Below are experts of layer 6 (counted from 0) of a mixture-of-experts language model. Rows are named router (the router's row for the expert) and show model dimensions 0-159. Each number is 128 + 24 x the weight over its row's rms, rounded and kept within 0 to 255. Numbers have three digits each.
Before each expert's rows: "gets" lists some tokens that make up at least twice as much of what it gets as of all text. This comes from a sample of Wikipedia text that the model never trained on. Tokens count by the router's weight.

# expert 26
gets: " was", " is", " to", " were", " are", " be"
router:127116141130129071153098154126109162152095084096146137119156144156196108153131095132145144120150130115125072118165106132126141156104090125088144133150145119149134140154170154124118051154122117128113122092140163111121126148144120142119158112133144101131139118166126123181130129153117175143126133153156149172123164121136125121183104127088127136180140163124139134126167080144089112154140142131141114076112130151136123151114070122127155121097111130155106150116125119134122143113140132

# expert 14
gets: " the", " The", " a", "The", "th", " his"
router:173163119144091154136096138149147151114176167118120145127112113109146130113097154136158111126166152093147166127123106136140136101130096144158152136169103121093179108122123083117137163093162153117100134145134145143156113152151151105168114117152127110109172143106119113120116154128128156141085142097144121079102153155120128147167124097150168119082145157124072165162133119128140173122133118138097125131114113159165130145106085128138162138135141114149169095123170115148159120124124153

# expert 27
gets: " of", " in", " to", " by", " from", " at"
router:133098121131110112146136169134157131131141094153067120107051105150112124105078095142123132119100140140136079131078098142121100117115099144116140098168141109167121124134134138131121154122112134148117094142124124157152105131166078113157150106118146146108140126091169141094139121122131117119158164130105098146139130130153125123135087100099075139121135125132108154123102104105119114160110118135139111152088168119084138132178105148123093112142138180168146118141088139119134106089096092

# expert 17
gets: " ", " de", " re", " p", " c", " con"
router:129140130132120131151141146109107130115111085134088110113137093152099133140103095092118101128126120116120136104104162124148135149131109066128108145117155132133105104151143081206143145097113140146098150130153142126152142107127123119154130096139143129129127103106114127129154125121093110168136119149162124153147135142137111089098138134149142138146137158145157139141117084136183140109107146122130149068167153102121213113139086149179121109123119092072113141168160169159128116116142145

# expert 56
gets: "s", "d", "k", "y", "th", "e"
router:149122112110143128114094144121145122133129123097115147149094121103180113106137150189128128101096127121143111112122147139090100157111097117156092117130079124125070132118104138106134163127136122127132111113133139086137112138116122139141147129140130104148121137160143133083172156117119105113083092124200147111127101189099103111123164153152077129157145089125093156134145121154074132128132106140123140115112128112145179092104157130160140148131122150149098175130087152116126130103080137

# expert 24
gets: ",", " and", " that", ")", " which", " who"
router:091059127143158141133124156145130096114144173163146119123107106124147149098093128092124114087110156111113148114122153151124111154111130103135139120102117142129128151162126134114097098116156116155094142148129103183169107135109153119083120156117089148092134104106144127137107121107110152190140123175126075141120122120111133159142098140124158139118117094136075140107134119155082120098115106157142134119111145172123129138113169108143156181099130095139162086162133098122153140157130129

# expert 36
gets: ".", "\n", " (", ",", " \"", ";"
router:100132149130155189123080108137087151099098135118160129170142094190152158172112107157134124130131138180091088076076162105130107123128154139160115174134139120124117109120169125137154104135128165120100136155146138150154133137144164121102120113128148134120123082124164163086123109117133128125165136123127103159140126109111139147153123159145161127108082132155137131120167118131135126171110160152120103091118130165120095153128139090155141145130145105119132110151095153122089142138160134

# expert 31
gets: " ", "-", "–", " re", "/", " b"
router:166131140143113143146130162144095104129085138126076165134133148110090168180107127126122069134121142136112108137126127098156137109116162118132118135118068156166107139133141079115152142127119158115087166132115078114117184151110092113131125098144119115086101119136104140146097096152130114129092107131124125125158087139111145120144122127108162081142149141091127144122153081126154149116088119151121097107150107112122130119142096168172118102136086113098132124129146162088103110161135141

# expert 35
gets: " in", " the", " by", " at", "e", " on"
router:123159100124122103102068113138138091165129162158114151142152152151150112099097102105123106101092112079100137122118112172123086134143085141149140119140163133158149139122175128119107151185147191157115129110155128146141109111132120108153102113096167148164092098101095110131143122113135158126134142156147147153074113152147136128092113111132100120168143124107134105148152141109111129071123117166138094156125128105134146149138113099142147123119174136116120160129128114137091166121100119

# expert 38
gets: "==", " |", "\n", "|", "===", "-"
router:125120142122155117154106131084104081089127137124129116084154144141131149127131137155152139141134108072139154132157136116154179087112125109133145160110089124128174112116138092116154118078127110143189076157137115139126132082177115142118083167126132141125131131128128139120162134151128139104161147106146120141136125089108144124117117166135135140104090092153152116148166145077143118130093189145109127151136142161148100133161169161123107132110136115129097147121121136122134194134141102

# expert 44
gets: " ", "1", "2", "f", "is", "c"
router:142097090118114128118137110117144076135118146129079137125131147103117099097134137128160105111109159145093147144133150152109125175134133161136122126112145091199111156074140143132106120164132168110094098112169146097149145117119120104118146127117123172130123158112104102134154138119113132139141148150154139155140136137132112127099131091140128153153089116117144134084083141094125167074092071164164085141142103115160107085135161110122107153146141125117090119169134113171122139122102132

# expert 34
gets: "s", "es", "t", "o", "d", "m"
router:138128126125097145080126150117135138092153078109122137123082136148131151130142126139150183112107110172145074159136173133110134129111154118121140166140158129098104097163091116127156143163119124148132105103120086137106136121119100149105155082127140116118124126108112076111083120108127090126124118061073150130101126139118133099133144150100121138168149106115096117186146139140098133156127162099146131126108149134139164143106118127116160143185124150135095094095155133130137121129088106

# expert 49
gets: "ed", ":", "ing", " was", "d", " on"
router:075154125124189131143077134107138134139130129111156165119129119110180121145122131171108141113138092117136117131106084122140167115148078119099156123143103144151106132152181106130182049127125098121095119155110117102123107130165124106148142148104144102146172114096138120111170118142140104122098142130119126148130166100148131135162109085133116154124141119154141099101144107117098136145120105054119143144132128146086101121137119115119152136158113144127138129125099094115113124152103177

# expert 25
gets: "'", "tic", "at", "g", "ic", "ul"
router:158133088121162098138104133137122112169136078096157126126108115123129153163097152135127147139106100145122165165114139172115107082141143151132113117145144108098156046093137131162115129146134140153145123126134117134096104128119134138128115122111078132195074132115094115140158094074141115117110105139123139116112117106139138107131113182139138141201136130112153127165172116134127142093131097135154154154119126160137106133127139159117113124139156132127085122088114122141091136131159088

# expert 42
gets: " the", " The", " his", "'", "The", " her"
router:127138135137121111132112130115139118139145152128135114144133172127116119111114161121148100096129183106150195135154111121058118157158106093114140140137126085090169121093131167165082139101106108113106149123128101120134116151120129139152153150122160119125107104146111132085173137165115148120089139090152136109164175168170102144132127135145166132084118147126102118130097129089106146103126086146107129143130106138122095100116108129129074137114129103137122099101152144161155166127164153

# expert 20
gets: " of", " as", " in", " a", " for", " is"
router:080135131137178140129145129144153145134084100124151160123153137148133124161146102116131092106156141124127113079124123117144148097104116175111132132092124152125160126177162111128139112132124121117131132145129091150102133132155101132118119158126140132129145182133145105158142150130144134105112146140119117146167180125110085093163101113114118137158120083181113150114193080161148130135158132138115102138137157184091130093107083108166114123122142121180152129114110155128139111075109110

# expert 23
gets: "ing", "s", "ed", "ation", "d", "t"
router:169120106122163161123164137122144108141111163140134166148146104112133115149067082118128121119121107138105145130088105097077144135165147128142136140066137115112088089130129136101111086139105096086157161167104144108095124145126159137161158159141120101151161131133151125126115136142145129138143151139152173104074156111119133107136141086166114115149110088154105125089130099119124156092127145085153105080115122110100105104150158134111101146138116154150146128109122114158125097140104150

# expert 63
gets: "s", "a", "e", "y", "ly", "al"
router:122159137129167122114113093167150092157070166141133145141153127125133087123163110177139110129116137127129133173159109111089122149133112173127179112146102088108098122130096138125146122123119132087131166172133149119101155166185082117103148149151159133123147160148082098105100152121137147139112151114156114091107150125108134103109152111146138112116120130107117111087114109147166115162140166140144152116114107114116137151126171094149102168124112114132171141141115083098113126127163137

# expert 19
gets: "\n", "|", " No", " W", " —", " All"
router:152128150125140162116127088098150137110161130175094129141151136083107087118098119144122159184137139137115101123105155114125147104147117149125066135139153167196142153105094101110124136117103121180133087122176116139122123125129137147137149130126118109137163130146179129111118141169144131130149135116111105092101130134150119154124162137136132059102130152129165150155092141129130139139166124118114085125152103099090150126153097136069152127100154140150128159119155095134112141126158116

# expert 53
gets: "s", "er", "or", "ers", "es", "c"
router:144118124121128120116137105135164100099115133147126177137174179135106146147093111132150116102116112134121140132110126170127170142135142108102149143143124082118160097096144136157107130163120155088139154133114114118128140107133129130097131150110160150117145159108093089151101114109145174137170152118109140127088155132117143153128149078114147112152106098106158103143106135097153162054122161074146086152116096134118085088135132073121140149155138131121152102102159094139092131143137131

# expert 61
gets: "ed", "ing", "d", " to", " played", " use"
router:131139118126118131132110118132109139127147140092163086136157103129144125153140095131106090151111112153149092121102127156111139108138136050115170164105156153106099104189149141131138092164099094138172112120097135084112150122102136143163130136121138106136110130105149144128116080172123125163138159134092142140083141105139111117139109100144129104156127129151126121134178094135123140125135147101141110108110137103103138111144062076135175158108102146085104121143101126157150101128098145

# expert 60
gets: "-", "'", "–", " re", "/", " War"
router:118162127123120147152073172113172158150101152111087139113163109122113136127128135131106086161121155128127118128131140071141138094121105155167143158097117112156104150131090112115174124156100179133135145110124134140108158103131113108143120114136087129096105151133112141144159121085151138126085157119094130090131120126106158131128090126138117123128121164093121121158163127117141151148123151156137108138150101071097117157120160161125081114126131070107108123156166159081093118129159121

# expert 45
gets: "2", "1", "0", "3", "4", "5"
router:083134117141128136090108145152106147141107119117100146159066145116117123117138133134135160136073125099095166105107129096126102103105155123120138113141114154151152119137124109107126087113147098088076110107106139094151165164112148126133096111147153162155136106144134142096127138159099112129145122161123134162150173106134162122134129106093076109120106096126117156085162146093177101088142104149129153139119121088144154127129079102105095103141095158110133114114137186120114124144137109

# expert 2
gets: "1", "2", "9", " ", "0", "8"
router:107139084137102129111146118132081127124096165126110101125129100110127124107114147137116116120158132118130161102102152139135118163122135162126117120078122122156128144114118101114096064117157130099093117119095143091112155138113162102122131091148132152169116142139137142122118141145088131115118131141134156170125129116165144141110122088072173160098107193111123105105097144149148143147139126133114119161184149105157201112163145164117135116107109090129102121150155119124090102139087102

# expert 29
gets: " (", "–", " |", " ", "0", "."
router:124126125121104185111131098142094131100133122129064163147131109155112139128148098149103170115109120137104070118077100127160125118122137086123087124119167131115124156082114122108095113138129173141131170103101152133081150127117147108122085088167127123116177105106167159159125118100123139106140106157112156130152118127141110147140165126144129122094150187119140127123142137151141117170135133125099177126123107155138147180134101162106131127129156149138133108147132161092117163153138143

# expert 12
gets: " |", ";", ")", ":", " –", "---|---|---|---|"
router:150099137142111125091138101153147091134107081090148134154128103188117161105139128136136144125140098120091130142117084103128154132105144096177172141100156132174113139126145153100129155094176109136142135171128161123133096109145121116115124126124100101094134167172155139153104124147153128147106106119111166092161089118134124066125148165132144127102106102122158149110094147098081113141168147110162143154120135126179130124140119164123151122127153138141142133138111107158157163114157107

# expert 55
gets: "s", "0", "4", "3", "6", "5"
router:100150114126173147127168135149124103107114115129123113130169152137179087109146148114182116099133103186119121140089124140109127144114137123136129120118111145149178119129112169112139094114135102099131105137111138109157127148131132130095128115227109137147161113087077124143110094143129142091172116118107104077125151117122164122137143143129084124115142098106141113080146132110128119149170148120146155120098134099129133136078166162131134148111133177116157100131127100136111136155133142

# expert 58
gets: "s", "y", "i", "d", "t", "k"
router:153113162126122122136122102106123121106170089110116121129095120133103075108111119137105116113097104133132090124173116171163126145105171125125113130171110158128102123140137149133143126113149117151107124096124117108117159111090138133136110099147113114091144128129146143108141134083108103131119094161199160122141108144110062090095156196129110158180118112131097155184157109131125130137130121140115155138136138128162169119099114132164118112126130158117091123123106137086149103118077113

# expert 32
gets: "1", "2", "3", "0", "4", "5"
router:088142108127098146110135159133107141119086121120118140124096125106118132151165171119182121146108130099113177106125133129142114090118163147182130127144127158124161114107106059119101105132175130121096114101129154103111132135131137133111117073179168155145155126148154128117138126152117131126096109154110145164088161106095165119108144098098106099097129177111118157133156126122139117096125132130098138151136119128123145103147104131076111108143088115147157106102159134113146135141141061

# expert 9
gets: " to", " and", " in", " of", ",", " by"
router:108136145137114112134148148149086137102121144132156117081078116158137144168086092128151107111112159158115097128118075167119089136133086113134148093120143140141099127168115157117135142152146171128109124171111095155151103124143084123098134155085143116174094112141151138148169128129110111148158170136136084131136098137161114163150088130136098124115133108158100123134152100142097127142135081141167121131135136166092112132136128100157075104123117117156173109160122139113127125107098130

# expert 43
gets: " |", " of", ":", ";", " for", ")"
router:124105124134139177135138096133114088138101144143107105107147166100125124123110155159129144148119099145109117126107066137096173085115095122114164103097116134160116117105117128108146168099135143148124086147099073136110100111157109130108123148085084138118132169134156157110124150142111124091107146091092111061164114106131130102144153142086118127097136118147157123060122105121103120131091175120123124153157123165141124142131115160133133134124152088117164127149138134156135152125126162

# expert 48
gets: "|", ".", "-", " |", ":", "="
router:153118113129126091129140105120102149106113116117119123154112105108146134153138155122152120124153135122136109177145087120156104134118126124160081134131135135154141131182136107108136116097174084120140088138127088159117179148149102132142129120136115115110095115103113093148120142110120101104118102148151145110086058158137142158101094089115177139112127156144103164146096097116128109132183166130114120144155104165131110098130093137130164125125100137151075155140113136063141150157140098

# expert 16
gets: "S", "N", "M", "C", "T", "B"
router:093115170135140182148093080150080140145153137133138116154157152180111115136178126147097175187137108123156115128128094102120109124126160141142093124167132136137132149127094118116199107125156172155150138113135125143127160121154139139103126105154089133143129145118128146110096148100164106119138079098117161139167150148157130135120140135098113109103122144082080115097091159111086107153087118117135128132123086117110143144128142119136157126135117133113124121110115168110157103138134117

# expert 13
gets: "-", "|", " |", " In", "==", "In"
router:160170136140101109155133147106117123095113121159104102088097099080095153101158154123150130179142120142145135166151107103142085106136124130125099130155115142132169133131160081125121135086133125111132118145149114133125130137177075146116148082114158144099128129125114100144104146143142148085143093090134101105085095114091136116137096104130108104112133140104144132200119102096111120109125181141115105124137113139109112111174128153115105128106102124153117166139134138111153136160158078

# expert 5
gets: "\n", " was", " had", " is", " has", " were"
router:142150127130136090164119176102136128109124128084165103125148092114180117139110128141158088126134143112110109105175125127125140130120081106124109128165153154156140150107136154137139117179100083118120131122102157113135131114130151136137141170166119096155106112183133143155136145125142157139128147144093139155145182124172143151141133157133116124121128176165163134137114094144103133180114117112110113127110078158113133114144113127095160117171161097118139190150137105144126158125085153

# expert 11
gets: "\n", " as", "==", "===", " In", "In"
router:161139165136125139138144115105168124148149144129109159162159120122157090099083105118158092103129138144137114115171135093143123136113096158133104120102112156172146158138150111144115126170092111121077128136144144161162107116185149134104109142143093121150130098171136106137138106161141106124143107113121134176110148118149152161148145164108134132105109151157135120127111131148172131111130136131079110144162102142085105114162129142143147128168159084142103177077135133145132128098113076

# expert 10
gets: "0", "9", "8", "5", "7", "1"
router:092137112134123116088108100140087128097124148108071135132129116091124131084167138145095141125126094115124131123097125111139120096108149088132152105099145107186152157131087111133108110133143119091099177134112144148108171159130143118151117103116119130167150120110129093150077128140129124106147155150123153170075144122136127108175149098106132179094137164128122110102127171134172114152168086109123147166129117117156124116129103125093101115099113144104157115139153128134156114135165097

# expert 47
gets: " ", "le", "-", "e", " de", "i"
router:142139141123134123132145168096144063158122138159090156137126116128110125151117124107116120122105158136150148130155098150129161126140104121118097153129118115162143133124110128132112164099111173107119164162101156071111151160112101100155127178156124110132148144163102104126133127152094123198138110150130120150170102170121121129111099149101157081105119168089149116104094099117183120135123147115136145102109116112139169134150104140152117123120118131101115113146163133082107136129175180

# expert 41
gets: "0", "6", "4", "2", "7", "9"
router:099090132123149172118148119139107128118166148146159162112150119086179118083154155100119149126154102123145170106103118159126082120135143088139119100132129152159179152129093101113111113079119097089112167168095122144148157135113142113116117123161149126121104111114076081134088138122128127114140131137111127116136140122159156139173129116072137120120132086111141120115161153134163113154162125144152157088098110110160133151134161137116147121106156137119121095109122109117105116162080099

# expert 8
gets: " the", " a", " an", " The", " his", " first"
router:126181139145112146091117129127148140157123143129161096138114141121158146116124149119153102108160142094168173115163109104119132111131124142176155135156121114110183112163146110134112143127137160142114131122148123159124118140165122158136139120189160145084180149124139135141115120148148125152097163121127135129120165124095114131130132102160166135093169152132105178157154087138155148075134113138104125140100127156093139102065079136117137119130134101153172096113122159143157145102121101

# expert 30
gets: " of", " in", ",", ")", ":", " for"
router:139148119114141179137105171142124106108133137140101106107080144140116150064116117172097134106121143113136158155138134114151124139136091158079139096115097115128124138090123148124128135111092094157088128135133127141162119125184103131126123142105120160140117152145101152084110140109115152107112122124113061102194088131096157120146084148118075132144109129098110093098107120129138124168117131072146167156128139118139132139120161110105113115137177127103129140132131099141151156116118161

# expert 39
gets: " ", " B", " K", " F", " C", " D"
router:157093158130084111084147141141101128095104083150120167155130200114101158153144110103131128129145116108130149143139135117129125154129157094084121172114109169154112131118109106138134147098148170132086119141199112074100177143116127115127125111181090095100094142157135148122149095148139126115125142125157121131157117096127161143112115146133157105120128134109163130103103138156160130140091149152126124150096148124102146114127096121136140097096111148110142136131119148081132088127113159

# expert 37
gets: ",", " and", ")", " or", "),", ";"
router:064117100130131140131137141157099096103129153145146151137113108165102154130094064086135141113095157141133131136129131142142128141131124103119093124110084145134139140151102145124103101121148148152081096151119125171142108107086137138089152140118103175131115139080151144136100129095107111184150125178134091125142099156134104170138116133113092118114150107107090128140160121139073104128142100134112169105130125137116131163114145139113151143105092078166151093151106137137126143152141161

# expert 40
gets: ".", " |", "\n", ").", ";", ":"
router:111149113134125165137134116126166133147118071106138111167144105182152161142161147133140073129127135133155100114103133115116136156126099103132124133122120110156134150127149149114156121104144118132094123156112142123128142155145124098150139161100089159096091118138174150107125129089127161139132104089091125099132080132143150133150129148156146137124085095170136127084098084111097115172171112155108124121161139155167119138140125132115163109181171138091118145141155121136098169078145116